config.yaml
experts_per_token: 2
normalize_top_k: false
norm: "layernorm"
norm_place: "pre"
norm_eps: 1e-06
attn_scale: 0.125
init_std_up: 0.0198
beta1: 0.95
batch_tokens: 65536
max_seq_len: 1024
train_tokens: 578800000
max_steps: 8832
dataset: "wikipedia_en"
Below are experts of layer 8 (counted from 0) of a mixture-of-experts language model. Rows are named router (the router's row for the expert), down (a neuron's output weights, with its number) and show model dimensions 128-255. Each number is 128 + 32 x the weight over its row's rms, rounded and kept within 0 to 255.
Before each expert's rows: a language model's description of what the expert responds to. This comes from a sample of Wikipedia text that the model never trained on.

# expert 1
It responds to: Mid-word name fragments
router [125 157 124 145  91 185 115 109 160 121 128 138 131 135 125 123 133 103 103 160  92 120  87 108  98 197 111  85  97 101  77 137 159 143 123 107  85 115 122 114  92 142 196 104 121 106 137 127 141 115 106 165 135 121 117 158  84 137 120  66 145  70 145 148 105 143 134  94 121 158 148 148 132  96 131 130 166 124 115  90 170  95 135  83  65 132 104 109 116 141 118  75 181 154 185 157 150 103 151 152 146  69 146 122 113 107 165 149 154  88 145 207 120 183 151 141 181  91 107 162 148 124  98 118 139 125 163 139]
down0 [121 219 156 119 172 150 164 132 111 117 156 195 119 232 141 138 134 156 149 171 116 110 144 120 150 102 113 126 127 108  94 121  88 113 106 177 194 132 167 188 178 110 113 144 109 141  84  46  74 130 141 165 115 170 158 141 204 150  74 194 174 140  93  67 130 149 167 173 166 116 138 128  67  95 129 146 183 107 131 141 123 131 109 104  68 132 137 143 150 177 138 121  86  75 118 113 141 118  85 152 102 125  67 150 127 117 114 108 165 127 138 114 155 115 187 104 150 141  83  79 107 111 176  79 103  83  98 179]
down1 [ 88 168 168 139 151 128 116 122 142 146 142  69 137 152 101 143 146 133 181 165 108 137 118 167 129  84  93 114 189 124 153  89 105 152 112 137 149  92 118 176 136 142 141 114 145 122 197 128 142 208 157 120 154 144  89 108 107 160 115 189  92 173  77 145 140 144 116  88  59 131 128 149 111  83 124 116 205  73 126 156 155 113 164 127 176 189 119  99 166 123 182  99 144  72  84 105 127 184 157 119 147 108  76 111 105 199 128 118  84 159  88 123 188 100 141  99 167 121  80 170 126 121  84  90 131 155 114 159]
down2 [105 158 153 103  81 167  93 130 142 110 113 101 103 150 150  81  92 158 159 184 107 102  93 132 110 157 127 180  98 113 121 115 200 147  92 125 157  83 143  90  96 172 122 178 143  81 137 153  95 166 128 114 109 127 157 149  79 103 100  90 161 114 165  78 134 100 174 142 137  84 144  95 127 125 171 173  94 100 166  65 148 142 153 187  81 104 143  90 153 146 166 119  72 134 190 121 165 135  91 149 115 120  82 125  96 156 127 137 163 150 133 190 118 108 180 178 123  68 138  88 143 105 154 157 149 153 146 117]
down3 [178 134  85 175  91 123 141 170 111 104 128 123 128 139 104  89  90 125 154 139 163 156 146 104 144 118 102 180  99 152  84 160 104 122 147 138 115 153 101 116 121 122  99 121 128  82 149  69 130 120 111 131 123 172 105 128 138 152 170 118  89 125 113 144 177 108  89 132 144  98 182 135 154 163 111 137 114 114 146 114 142 113 128 132 189  99  98 114 151 152 111 101 105  97 120 146 186 167 176  84 137  96 110  92 168 110 122 146 129 153 159 125 145  97 138 124  97 173 165  87 149 114 111 123 109 135 135 144]
down4 [ 97  70 118  63 120 150 139 157 129 143 113 117 167  85 196  89 105 111  78 161 140 146  77 132 155 165  67 140 188  66 164 193 145 130 155  78 201 161 127  98 114  32  88 155 166 103 156 157  87 149 210 168 120 204 102 144 159 129 162 142 123 171  86  68 140 140 105 141 142 148 111 160 169 148  68 124  93 148 103 141 129 143 124 167 117 160 167 168  96 111  74 138 149 130 118 113 160 107 125 113 148 148 157  93 110 139 103 104 105 103 187 134  86  99 111 114 124 112 143 115 108 143 134  71 100 129  88 133]
down5 [108  99 136 102 128 129 107 183 199 122 121 118 136  93 126 102 109 193 136 129 181 120 104 149 162 117  66 152 147 112 124 144 132 178 160 128 164  67 142 124  58 111 165  67 100 151 127 120 130 149 180  96  55 172 116 140  76  63 140  84 161 103 177 115 164  97 154 135 118 144 155 175 190  85 116 199 127 146 124 124 113 141 138 126 114 153 153 153 136 102 109 171 117 124 121 147 106  92 162 104 163 107 152 140 116 152  98 125 143 110 155 140 146 125 169 165  96  91 228 140  26 150 134 145  96 125  81 148]
down6 [166  82 125 127  97 144 155 114 124 105 159 143 155 193 111  89 142 109 124  89 120 113 118  58 144 210 101 133 135  87 130 157 153 185 118 136 100 105 168 102 113 169 155 133 132 136  86  96 135 152 119 220 155 172 105 102 138 155 129 161 167 129 189 151  97  98 118 159  99 147 134  73 163 167 165 148 118 155  70 110 123 139 200 120 174 115  66 146 157 142 114 147 141 111 144 201 104  71 116 130 166  94 101 108 132  92 159  60 143 133 134 150 118 134 136  83 114 174 168 118  93 120  96 192  84 141  99 153]
down7 [ 90 116 124 115 120 116 119 174  91 132 108 151 118 122 175 140 152  95 119 108 153  99 117  87 126 179 128 141 125 109 107 134 122 142 203 156 112 134 123 100  87 124 111  99 167 102 158 113 110 157 172 166  78 170  90 116 129 137 143 204 118 155 135 108 167 116 138 148 142 132  79 153  74 137 135 126  99 146 102 156  74 150  94 115 145 127  59 132 139 130 128 147  47 134 111 149 153 125 107 157 119  94 120 151 121 145 197  88 170 161 126 134 107  71 168 110 137 128 142 148 129 107 138 126  70  75 135 139]
down8 [137 122  82 105  78 125 139 108 152 126 135 113  96  94 182 100 116  79 107 188  82 112 156 174 163 148 123 153 128 131 133 158  98 135 142 105 154 107 142 138 122 101 145 107 147 145 164 112 186  99 125 102 172  68 184  98 128 150 132 103  89 163 179 194  94 120 127  82 137 131 164 154 107 113 111 100 119 129 130 116 129 143 166 122 159 143 127 102 131  67  89 134 136 108 148 111 127 136 144  80 172 121 149 132 146 156 116  78  93 124 152  90  86 142  62 114 121 180 114  40 172 123 115 119  83 126 138 125]
down9 [117 109 132 114 115 218 166  65 144 111 125 105 166 141 160 105 120  90 120 185 123 151  85  66  67  54 202 106  99 109 129 124 100 101 102 117 111 110 144 131 125 131 170 127 123 123 139 161 121 109  50  93 140 101 144 115 119  76 125 100  94 144 137 167 110 155 156  80 130 157 119 106 163 116 102 163 145 149 149  62 163 125 149 110  75 122 115  60 145 147 150 109 142  97 197 155 108 169 121 121 144  95 110 184 122  59 141 194 128  76 120 106 109 109  85 145 122 116 135 132  99 172 135 117 102 101 154 104]
down10 [128 106  56  99  74  96 101 153 107 117 115 164 104  86 127 188 109  97 138  40 136 144 138 108  78 210 137 100 142 105  85  89 114 172 145  80 153 104 153  60 109 154  93 149  79 136 153 111 100 115 140  98 162  92 135 110  95  77 100 138 115 176 102  65 144 113 113 130 109  91 161  92 128 174 159 178 177 139 144 102 175 158 135 117 138 105 158 142  84  96 141 123  94 136 106 147 124 178 101  87 121  97 139  77 188  93 209 133 116 207 158 179 129  86 161 134 133 130 175 135  82 145  97 133 162 129 160 104]
down11 [127 107  91 123 108 151 148 130 168  73 172 192 114 155 137 118  92 129 152 144 159 210  84 161 136 163 104 111 136 127  93 174 148  89 115 108  59  74 136 146 175  44 149  87 183  76 108 146  71 185 168  76  72  57 127 127 154 143  79 160  96 143 143 147 157 201 104 123 168 156  99 168 125 111 108 153 100 137 100 174 119 140 114  54 199 123  66 183 209 158 101 142 139 127 153 158 116 147 193 145  59 160  84 133 166 134 134 153 119 165 131 120 173  90 119 133 111 132  90 142 145 127 162 135 136 174 131 102]
down12 [130 174  73 197 160 100 133 169  79 107 121 104 142 158 108 125  85 139 210 162 164 133 124 114 106 132 207 137 113 104 104 197 127 113 102 111 136 147 142 128 136  83 137 184 120  83 112 157 150 125 131 183 147  92 121 105 120 121  81 109  87  62 123 114 177 113 133 121  99  82  69  94 160 134 101 123 124 139 112  96 178 124 100 128  70 123 106 144  99 148 129 107  76 112 125 104  81 194 162 120  82 156 132  91 144 116 132  94 177 122 143 149 161  88 113 106 100 136 152 121  90 121 180  71 161 111 124 109]
down13 [123 139 135 143 113 112 139 130 156 183 157 102 128 148 114 158 152 160 110 148 191  69 102  97 159 151  83  89 162 157 170 132  96 101 141 123 108  66 134 133  95  94 125 133 110  97 118  68  79 147 129 175 111 105 123 150 132 108 120 131 145 125  54 109 142  90  78 158 135 135 111  91 155 178 114 150  84 166 122 113 139 200  79 153 134 161  91 122 132 132 163 120 127 163 169 177 142  70 122 184 162 105 116 150 152 106 125 122 131 144 103  64 231 186 100 115  70 172 119  93 146 161 152 132 121 121 153 133]
down14 [147  48 170 137 157 136 145 137 205 124  92 114  78 141 112 163 149 129 111  75  78 113 140 141 115 131  90 135 109 152 134 148  94 147 202 120 123 175 118 157 133 125 157 133 114 118 103 141 198 139 131 117 143  77 109 171  76 158 106  77  44  45  90  89  93 181 197 140 148 137 128 196 107 110 141 154 174 153 117 129  91 230 147 150 120 127 128 147 153 116 127  91  72 149 181  89 184  99  73 142 114  93 119 170 153 138 177 106 154 166  87 112 140 110 143  56 152 142 142  95 118 157  56 126 179 129  88 158]
down15 [121 186  96 151 106 110 110 135 102 140 172 130  85  78 168 177 103 136 163 124 113 135 104  92 104 101 136 134 140 114 130 165 116 136 130 113 164  73 124 138  99 156 152 144 114  88  88  94  85 120 154 112 124 137 104 122 109 120 179 185 128 125  79 100  81 139 109 141 106 118 158 105 157 214  73 106 135 156 137 195  87  60 160 149 149  98 171 141 142 158 107  95 140  99 150 110 153 111 168 135  84  83  61  58 136  87  88 117 140 200 135 101  82 129 134  78 111 157 117 172 126  62 144 147 147 121 142 188]
down16 [111 125 151 132 169 114 147 156  71  80 142 102 141  86 183 116  60  91 133 118 120 133 101 180  86 152 135 170 110 126  97 105 144 118 130 159  98 139  84 166  90 104 113 107 121 129  79 126 112 178 143 149 122 173 104 106 133 175 170 152 154 167 179  53 161  94 104 159 104 102 110  91 160 152 120 123  97 164 178 136 124 205 167 111 135 159  99 132 113 117 176 148 121  36 145 135 145  68  93 104 145 142 139 175 119 151 127 115 144 195  79  99 118  86  65 155 128 184 164  69 127  81 155 106 153 116 125  91]

# expert 23
It responds to: Scientific word endings
router [142 106 130 212 115 191 171 141 161 157 115 133 151 122 116  87 141  66 160 146 101 138 116  95 110 109 213  73 113  89  81 153 143 140 112 140 107 180 123 115 109 109 185 124 102  79 164  94 143 108 156 139 104 128 177 139 132  76 106 120 119  80 141 156  93 109 122 138 120 128 143  71 190 166  94 112 156 133 136 114 158 144 125 116 145 119  85 114 126 118 139  74 100 138 159 177 106 136 116 140 131 141  99 152 134 115 134 136 105 143 148 141 136 140 137 173 116  91 184 114 134  96 117 139  73 140 116  88]
down0 [148 155 134 211 122 125 119 161 151 122 194  95 140 114  71 128 130 107 160 117 130 157 131 183 130 124 184 121 178 162  67  86 137 180 115 153 143  91  96 182 140 105 142 175 161 130 122 120 137 161 175 104 157 132 152 160 135  68 100 164  92 147 188 155 111 160 121 104  85  81 120 110 132  89 107 110 150  93 115 157 183 154 118 110 138 138 139 148 103 113 132 156  80 118  75 119 167 123 118 167  50 124  70 147 120 149  88 169 101 142 106  94  69  79 124 114  80 106 110 103 162 114 124  73 169 185  97 122]
down1 [ 58 192  70 117 112  57  74 174 195 155 143  78 143 138 132  78 142 134  79 145  91 160 196 121 129 120 120  79 143 135 121 158 188 202 138 115 108 120 155 129 120 130 108 113  98 102 129 114 147 128 158  89 145 108  83 150 120  91 165  94 160 185 138 125 101  80  87 194 101 216  82  98  96 144 146 119 103 137 151  90 129 123 176  82 123 139 102 140 128 128 105 120 132 100 136 161 190 108  65 141  77 112 128  69 161 123 169 125 119 123  69 158 144 125 111 110 146 108  98 148 130  90 138 144 134 125 138 104]
down2 [159  79 126  48 104 100  88 151 135 108 137 160 148  89 143 143 105  77 143 166 149  82 117  23 147 122  83 120  85 181 110 121 117 127 126  93 105 102  96 172 138 100  95  86 127 169  87  73 131 138 117 106 173 142 113 171 244 151 124  83 126 152 111 139 189 168 122 104 175 112 175 222  95 116 112 107 138 123  99 137 157 112 125 185  96 127  74 104 145 148 129 112 126 133 122 135 159 132 188  78 126 145 139 167 120 105 169  87 169 102 126 116 114 114 140  92 137 159 165  93 197  64 138 125 105 113 114 152]
down3 [ 97  89 112  99 145 161 113 118 114 179 134 107 111 136 169 133 116 123 139 128  78 123 129  81 124 169 154  92 128  73 100  73 186 158 120 130 136 140 129 127 119 123 114 160 100 142  78 159 127 120 137 129  85 102 123 130 124 132 169 159 109 151 173 150 154 114 102  99  79  68 117  53 134 123 129 111  89 135  79  97 111  68 165 104 134 152 135 133 141 135 132 108 133  92 159  99  91 132 147  76 138 140  95 151 184  85 160 121 155 115 146 156  94 173 145 152 143  98 185  91 165 201 152 150 158 141  77 171]
down4 [149 171 178 129 208  92 140 138 151 145 108 149 142 152  94 139 174  80 118 166 158 105 160 100 142 124 153 115 169 148 138 115 108 171 130 185  88 105  95 150 128 102 141 139  66 125 110  81 124 119 120 128 159 107 129 178 116 117 112 149 184 125  70 197  89 141 112 120 125  97  97 111  70 166 155 170 177 149 100 142 112 113 124 115 138 117 119 134  73 149  66 141 105  99  95  92 105 128  89 141 139 134 139 152 117 135 164 131 120 133 172 146 142 108 164 153 191 123 107  97 106 118 138 132 192  68 134  78]
down5 [132  66 122 157 191 169 157 116 133 106 109 146 143 145  85 111 102 142 140  76  79 129 106 135 125 138 100 123 159 136 142 145 162 137 132 156 112  97 132 148 109 101 167 114 137 165 189 141 104 174 157 128 112 104  81 121 157  98  83 181 144 126 170 164 182  86 163 117 119 192 111 137 150 158 141 136 101 147 160 161 168  74 162 116 143  93  80 121 110 135 129 148 192 137 137 130 133 171 107 111 112 170 121 120 154 100 109 131 171 133 105 188 124  85  87 102 105 168 135  98 100 107 138 104 115 104  88 153]
down6 [ 85 133 104 144 147 141 120 104 115 167 166 152  50 136 100 103  94 117 166 106  82 189  80 125 116 130 124 150 153 137 100 107 153 142 111 170 151  92 126 148 129 133 131 134  82  67 120 113  65 124  74 144 161 146 135 200 117 109 123 124 218 120 133 120 157 128 149 140 152 172 126 137 138 141 126 154  89 109 120 130 165  84 106 148 164  92 151 117 110  81 158 145 100 150 124 144 139 117 159  62 152 140 121 117 124  96 118 123  78 124 123 105 119  68 123 122 190 170 119 137 131  69 107 134 222 149  94 173]
down7 [108 176 140 137 134 134 138 107 149 131 101 109 140 109 158 205 134 204 112 120  81 133 160 127 105 139 139 152 165 102 107 132 105  88 148 129 137  75 136 127 129 168 119  80 172 144 163 105 116 151  58  97 163 122 103 135 175 179 147 118 164 117 135  78 101 125 109 127 145 119 167 113 115  99 137  86 164 134 156 139 140 111 179 166 153 102 124 107 118  88 158 165 119 106 139 184 155 120 118 159 136 198 118  37 105 133  93 156 102 173 134 102 128 137 175  83  92  77 126 182 108 177 105 166 134  71  95 114]
down8 [141 132  93 110  92 205 214 163 168 145 153 144 122 119 103  90 111 141 134  90 108 147 131 111 154 127 106 124 125  99 124 124 115  28 148 105 148 127 183 131 120 107 156 147  78 172 133  97 132 192 122 134 163  86 144 140  82 147 110 191 141  80 112 122 133 129 122 119 142 149 162 122 115 140 192 121 117 155 127 112 141 144  94 149 164 185 138 153 161  71 110 159  92 166 191  93 174 104  93 104 165 146 126 109 125 139  62 124  73  56 182 124 189 141  70 137  94  59 118 136 109  72 138 135 188 115 114 134]
down9 [119  61  74 127 142 150 130 165 147 119 110 138 168 147 139 106 131 125  86  25 118 101 122 103 116  50  83  71 170  78  97 180 102 169 106  39 157 109  97 149  99  77 151 142 144 167 122 197 100 146  90 134 128 163  79  92  77  60 159 179 121  39 121 120 156 147 128 163 132 160 133 154  52  95 136  95 132 170  94 123  93  99  96 150 157 134 131 151  82  99 168 141  98 158 127 134  46 110 182 121 166 125  96 157 108 116 152 102 126 130 149  97  94 168 110 162 166 175 124 118  92  64 159 112  66 170 130 115]
down10 [150 101  97 114 129  93 140 140 116 143 144 108  88  99 115 140 118 115 119 162 127 213 167 155  84 140 164 144 126 144 155  65 152 161 154 135 172 180 131  99  85 136 124 202  83 140 152 159 115 158  89 128 111  89  93  92 124 112 167 113  94 126 153  51 124 117  76 104 118 127 141 110  98 141 162  81 102 114 128 134 222 125 136  98 167  84 152 102  68 190 108 106  70 103 142 131 115  92  97 102 131  82 117 171 163 174 127 125 110 152  79 182  72 113 153  64 148  87  96 178 149  70 193 104  74 107 111 103]
down11 [115 185  98 136 128  93 108 181 116 110 149 131 116 143 136 130 179 106 178 127  93 159 121 158  98 161 178 175 192  99  84 148 105 184 130 210 173  94 170 161  87 126  91 150 124 107 114 167 157 149 150 153 146 135 142 167 124 105 150 146 103 111  98 139 125 127 138  89 101  96 106 171  92 100 102 100 134 103  99 110 108 171  68 102 126 115 169  76 138 113 107 118 160 112 144 164  77 116 149 106 118 100 158 109 141  91 134 131 145 109 132 140 109 127 111 177 175 111 100 141 162 111 144 176 157 122 151  79]
down12 [111  90 141 112  94 165 160 143 110 126 129  85 142 120 141 130 133 139 122 130 132 116 108 126 183 127 133 154 154 168  44 105 102 173 138 158 142  98  82 100 142 129 158 196  99 149 111 210 189 119  71 142 138 142 156 134 127  95 173 148 163  75 152 147 167 144 116 106 111 168 138  98 113 101 128 167 138 118 119 103  92 122 159 154 202  78 129 150 116 181 157 136 138  77 118 121 176 129 118 111 121  90 148 132 138 141 193 125 111  88  97 208 140 117  89 141  93 150 108 107 138 171  75 142 113 165 102 142]
down13 [ 57  77 143 164  91 147 126 143 159 137  89 105 143 111  75  81 109  72 164 126 162 147 157 127 121  83 139  52 115 162 113 147 116 124 205 110 114  87 106 135 131  72 121 128 108 122  87 130 155  59 153  60  94  93 104 170 150 169 165  96 133  82 116  97 127 121 128 111 151 121 155 144 195 132 169 113 175 162 136 154  98 128  92 114 162 143 174 118 169 129 127 104  97 178 189 188 105 140 122 120 129 148 153  88 151 163 168 132  86 161 113  92 100  82  95 147 106 137 113 132 114 161 176 144 142 123 119 149]
down14 [ 96 115 158  44 178 117  79 144 164 136  96 126 115 108  87 113 136 119 188 123 110 120 178 183  94  75 130 111 170 114 115  67 138 183 122  97 134 141 163 133 124 104 101  61 167  75 142 137 139 156 145 115 149 187  99 141 115 144 144 117 100 111 145 188 157 124 137 160 136 141 134 154 101 234 113 134 171 114 160 183  92  87 116 101 132 120  97 121 138 166 158 152 142 162 154 117 131 123 132 133 139 140 104 187 101 122 160  80 177 150 117 153 129 166 138 100 151 116 119 114 108  63 105 126 124  82 161 122]
down15 [138  60 115  56 128 131 182 145  91 123 145 110 129  97 137 144 125 103  70  94  94 122 100 169 132 133  92 137 138 123 154 104 154 156  91 146 161 147 116 127  96 139 135 144 136 149  99 131 133 179 136 114  93 107 120 130 132 182  75 179 126  83 114 125 125 105 120 169 153 173 171 151 169 141 101 134  99 110 160 144 182  89 149 152  90 125 125 115 188 117 112 147 105  81 128 107 159 130 118  87 162 139  78 154 100  98 108 191 181  77 139 146  72  78 111  91 121 165 104 121 157 163  65 186 131 109 147 149]
down16 [144 136 148 140 122 119  91 133 138 138 154 111 131  96 145 115 128 132 156 125 165 113 112 122 146 133  87 111  69 139  99  93  52 113  82  94 141 119  94 167  94 146 122 123  98  99 114 199 109 126 149 102 146 139 154 145 126 147 133 124 162 203 109 152 121  89 113  74 131 150 138 122 116 116 145 102 200 117 169 180 164 144 112 179 117 145 149 167 178  78 133 100 109 120 167 101 126 130 162 105  80 132 118 108 173 132 148 139 144  97 154  90 112 124 183 118 134 133 157 100 138  62 109 131 133 127 140 114]

# expert 14
It responds to: Foreign name pieces
router [157 155 115  87 112  89 147  92 115  85 135 107 100  70 110   2 138 133 110 132 143 172 111 137 135 141  83 118  99 123 125 132 135 125 147 148 101 157  88 194 173 100 185  87 129  99 118 181 177 155  71 166 116 150 106 133  88 188 103  85 130 130 132 144  59 146  88 138 103 168 141 207 116 132 131 121 157 165 152 135 138 104 153 129 123 174  93 131 172 189 167 139  83 124 119 107 109 129 136 154 101 142 191 158 151 148 132 190 142  92 135 138 101 183 132 113 135  95  25 139  82 116 176 131 118 124 139 128]
down0 [142 104  84 185 183  97 147 165 172 145 155 153 125 145 140 135 100  75 142 139 139 111  93 119 140 143 153 127 124 106  84 125 133 138 174 127 144  74 127 173 132 123 137 137 185 111 152  68 125 149  96 113 106  92 143  99 165  88 216 157  88 162 140 138 153 160 138 124 110 108 151 142 170 146 120  70 124 172 122 165 117 107 121  86 107 135 155 136 127 135 216 130 139 133 192  80 150 123 119 147  94 125  87 140 122 126  79 129 101 138 118 135 141 111 126 111 132 110 150 113 192 157  91  83  55 106 147 151]
down1 [ 90 145 136  96 112 101 119 117 139 122 102 141  69 120 183  83 139 102 118 114 100 157  91 117 153 112  94 101 159  86  94 151 114 110 102  96 101 133 127  65 112 120  94 101  75 101 161 100 142 158 124 123 135 122 183  98 132 127 138 141 131  91 112  78 163 114 146 130 145 100 153 140 120 156  88 127 165  78  53 119 112 142 140 140 134 100 142 137 148 131 176  89 110 102 122 135 114 170 115 142 127 120  42 150 192 178 152  93 130 170  86 107 197 137 138 164 116 127 127 127 130  70 113 161 194 176 110 146]
down2 [150  98 109 133 140 186 111 125 143 133 126 179 139 119  80 124 129  78 144  79 169  90 153 140 146 136 139 113 102 153 129 137 107 135 153 153 112 106  99 138 130 153 142 106 116 140 126 103  98 133 174 117 137 123 104 113 151 114 147 139  81 141 161  98 108 129 128 114 109 163 120 113 126  58 156 102 167 142 214 184 133 109 154 125 129 115 109 149 127 111 107 103 165 132 162 124 116 156 138 164 111 156 119 175  81 105 192  90 101 130 166 132 107  94 109  99 180 149 113 183 160 156 125 189 129  98 116 130]
down3 [113 121 164 119  98  69  90 141 150 114 119 133 192 155  97 129 146 158 120 149 139 127 126  90 136 106 179 111 127 147 134 112 106  74 138 143 154  86 148 102 163 164  84 115 109 109 125 146 111 201 118 137  78 104 133 100  89 102  96  91 155 137 103 161 181 122 172  50 162 144  99 205 128 129  61 143  95 109  96 133 114  84 104 145 103 114 134 122 169 139 103 140 125 138 116 105  80 175 202 141 143  77 129  99 131  92 173  86 131 146 101 135 136 120 101 121 170 197 161 147 176 195 157 180 144 158 116 159]
down4 [130 141 189 106  35  78 131 148  76 107 212 139 192 144 152 173 118 138 154 115 141 144 144 137  73 154 112  85 187  95 162 147 156  73 152 142 109 119 127 122 113 129 161 127 106 117 106 134  98 132 122 118 123 150 134 124 149 158 133 148 101  53  99 132 143  68 176 133 129 141 157 123 143 126 144 131  92 164 101 162 174 133 143  50 136 116 114 129  78 161 146 102 137 115 140 161 118  79 121 155  93  85 157  30 157 146 174 140  31  86 156 114 156 168 209 113 150 136 165 118 141 109 130 102 204 151 166 129]
down5 [128 153 160 167 154  75 106 117 111 147 116 135 181 146 135 135 107  68 131  87 100  72 117 144 131  94 129  92 111  89 144 225 114 117 127 160 158 171 132 121 129 112  93 140 170 138  91 181 169 138 124 119 105 133 131 114  71 129 122 105 148 110  96 190 157  96 125 143 167  25 108 180 111 120 138 144 112 122 151 118 117 128 117 150 147 144 149 170 138 140  94 136 107 114  98 222 170  74 152 188  43 103  81  79 111 152 172 160 160  68  91  99  98 155 108 121 151  98 152 102 111 127 139 173  34 101 133 101]
down6 [186  98 164 129 179 151 115 132 153 131 167  86 127  90 131 155 155 145  91 153 140 115  94 115 163 196 100 130 164 222  44 101 150  68 134  92 118 204 129 141 208 124 122  95 101 113 140  70 137 148  55 158 158  91 149 138  91 170 147 113 151 136 117 126 144 126 126 146 143 150 154 175  86 228 111 147 118 155 120 132  92 211 160 155 139 153  90 117 121 123 156 147 122 152 134 165  75  95 134 129  95 129  99 136 127 138  73 128 137 152 117  93 161 116 118 137  65 127 117  65 125 124 110 121  68 105 121 119]
down7 [ 92 146 136 180 119 155 135 151 112 146 121 141  87 130 153 162 181 105 151 122 172 151 147 132 124 115 155 132 193 150 122 124  96 185 114 143 135 119 163 129 112 150 106  57 118 143 147 112 105 136  83  51 126 108 150  70  83 143 109  78 167 142 134 174 115  95 119 131  97 143  76 139  77  82 116 110 101 101 107 144 111 118 159 147 128 112  71 143 124 101 120  57 155 127 142 107 130  83 113 114 156  84 137 123 168 118 150 151 105 151 138  81 150 127 126 162 126  82 103  99 148  91 141 120 146  91 164 146]
down8 [110 114 165 134 102 116 105 138  86  95 175 113 147 166  94 166 123 162  78 146 103 130  94 115  87 111 151  87 129 127 105 155 100 101 184 132 203 125 134 122 134 193 136 112 145 142  86 157  92 126  60 140  99 139  87 168  77 107 191 103 110  85 118 148 145 133  74  99 100 156  95 133 150 104 112 150  89 171 142  41 137 138 140 143 105 171  71  94  51 195 156  93 150  68 109 118 112 135 154 103 120  94 137 120 122 145 146  72 202 116  87 118  93 133 138 146 131  69 114 133 110  80 175 149 162 194  95 164]
down9 [ 87 119 142 158  93 131 122 115 119 159 129 148  76 159 146 108 126 119 165 148 153 134 123 146 134 147 227 141 125 183 164 134 111 103 157 123 157  87 131 101 138 110 137 118 126 140  90 115  92  99 152 157 134 116 165  79 169  96 159 103 179  91 147 156 144 104 111  98 130 114  95  88 161 108 134  90  94 149  94 151  76 149 113 114  96  80 152 100 176 141 166 119 119 232 109 124 139 145 136 106 142 186  88 153 132 112 102  85  90 138  84 104 121 143  78 142 163 132  77  83  88  64 162  73 189 121  98 109]
down10 [164 196 118  66  57 182 109 138 119 104 114 136 166 173  80 118 116 175  87  73 114 106 201  85 127 108 153 191  96 136  69 135 118 170  73 148 135 146 110 179 106 142  94 158 131 118 118 131 167 126 192 119 186 137 146 163 161 134 125 114 135 142 139 130 125  69 162 151 193 117 148  96 146  84 173 153 145  83 154 121 119 141 160 132 117 122 137  77 139 150  61  79 113 150 120 127 139 132 177  82 134  90 121 138 200 134 182 183 136 107 131  97 142 110 161 106 140 126 141 159 143  57  90 119 191 196 155 151]
down11 [105 128 110 139 106 144 126 138 123 165 169 145 105 117 116 132 166 111 138  80 150 144 189  51 169  71 144 144 221 138 155 187 158 140 126 112 112 148 137  67 127  97  92 134 114 154 119 107 135 114  81 113 109 105  80 140 136  44 147 176 126 143 118  72 210  97 122 162  81 142 165 130 118 136 144 124 134  83 111  99 160 107 179 107 179 133 150 113 126 165  80  85 166 104 131  89 176 127 151 133 108  87 108 114 101 130 139 108 129 124 137  55 128 127 177 161 121 176 119 143 165 158 174 173  78 106 183 133]
down12 [ 77 113 113 153  89 146 106 193 111 154 100 141 115 136 131 134 131 205 143 125  77 156 135  90 144 112 150 138 163  97  90 106 119 153 108 110 158 166 142  93 142 127 160 150  82  87 130 150 123 135 152 174 222 132 119 136  99 130 126 116 100  91 115 111 159 113 102  95 189  92 123 150  97  61  64 115 155 101 157  88 113 125 123 128 123 144 137 109  94 133 144 198 102 129  60  95 186 153 146 150 137  96 166  72 125 111 156 153  90 100  65 139 110 148 114  93  80 147 111 171  96 177 169 142 126 127 145  85]
down13 [140 105 188 131  43 107 137 130  94 171 102 154  93 115 155 160 104 135 178 112 126 114 126  77 119 205  93 141 126 190 123 105 162 139 135  75 115 115  65 123 130 141 156 115 138 164 220  35  68 165 141 100 135 152 200 129 182  69 116 147 121 131  97  86 160 222 108 131 136 129 149 113 129 169 118 124 140  90 146 163 174 150 178  80  85 150 115 202 114 180 154 189 196  90 131 126  84 159 131 132 122  62  80 139  82 168 191 121 167  75 191  99 137  88 158 124 123 140 186 181 124  77 159 128 111 100  88 149]
down14 [174 110 102 120 134 112 153 123  98 145  88 150 124 108 120  67 112 131 131 149 135 120  85 117 109 112 100 154 126  41 159 135 200 155 173 156 190 105 142 176 105 166 113 182  71 102  94 159 154 127 209 156 132 152 135 111 150 134  28 159 140 174 178 108 100  86  92 173  73 114 128  75 111 130 114 131 104 179 149 149 108 155 107 137 148  75 175 147  89 109  87 143  92  98 137 101 128 177 107 148 122 139  97 142 146 149 165 169 138  94 151 119 110 184 152 116 120 117 179 134 157 123 153 170 168 120 125  99]
down15 [132 154 142 110 138 200 152 122 164  75  94 136 116 186 147 137 113 115 135  74 159 193 152  78 112 131 134 105 135 114 166  86  93 150  99 115 157 134 151 142 124 149  84 101 138 169 166 111 125  99 109 136 150 103 155 170  79 123 116 152 114 141  77 150 117 124 144  99 146 130 132 115 130 119  79 161  73 150 156 146 142 108 162 106 126 107 162 177 128 105 114 197 139 119  96 163 101 129 164 155 141 134 152 140 113 144  98 132 142 213 130 129  69 155 132 112  70 129 116 103 120 110  84  82  90 153 103 164]
down16 [157 121 101  93 108 111 118 113 155 111 141  77 144 154 161 128 135 106 133 158 156 156 153  89 140 134 118  89 128 160 129 133 164 209 144  53 141  77 147 134  86 156 116 154 148 112 150 107  66  97 133 127 193 151 100  88 201 153 109  29 118 160 171 201 164 177 158 104 127 148 128 172 180 111 118 198  96 116 151 109 127 130 144 133 122 151 157 127  85 147 118 130  92  91 138 111 173 138 134  93 167 111 129 157  88 167 149 124  83  70 137 126  50  99 110 129  69 106  92 114 112 105 158 106 122 171 135  95]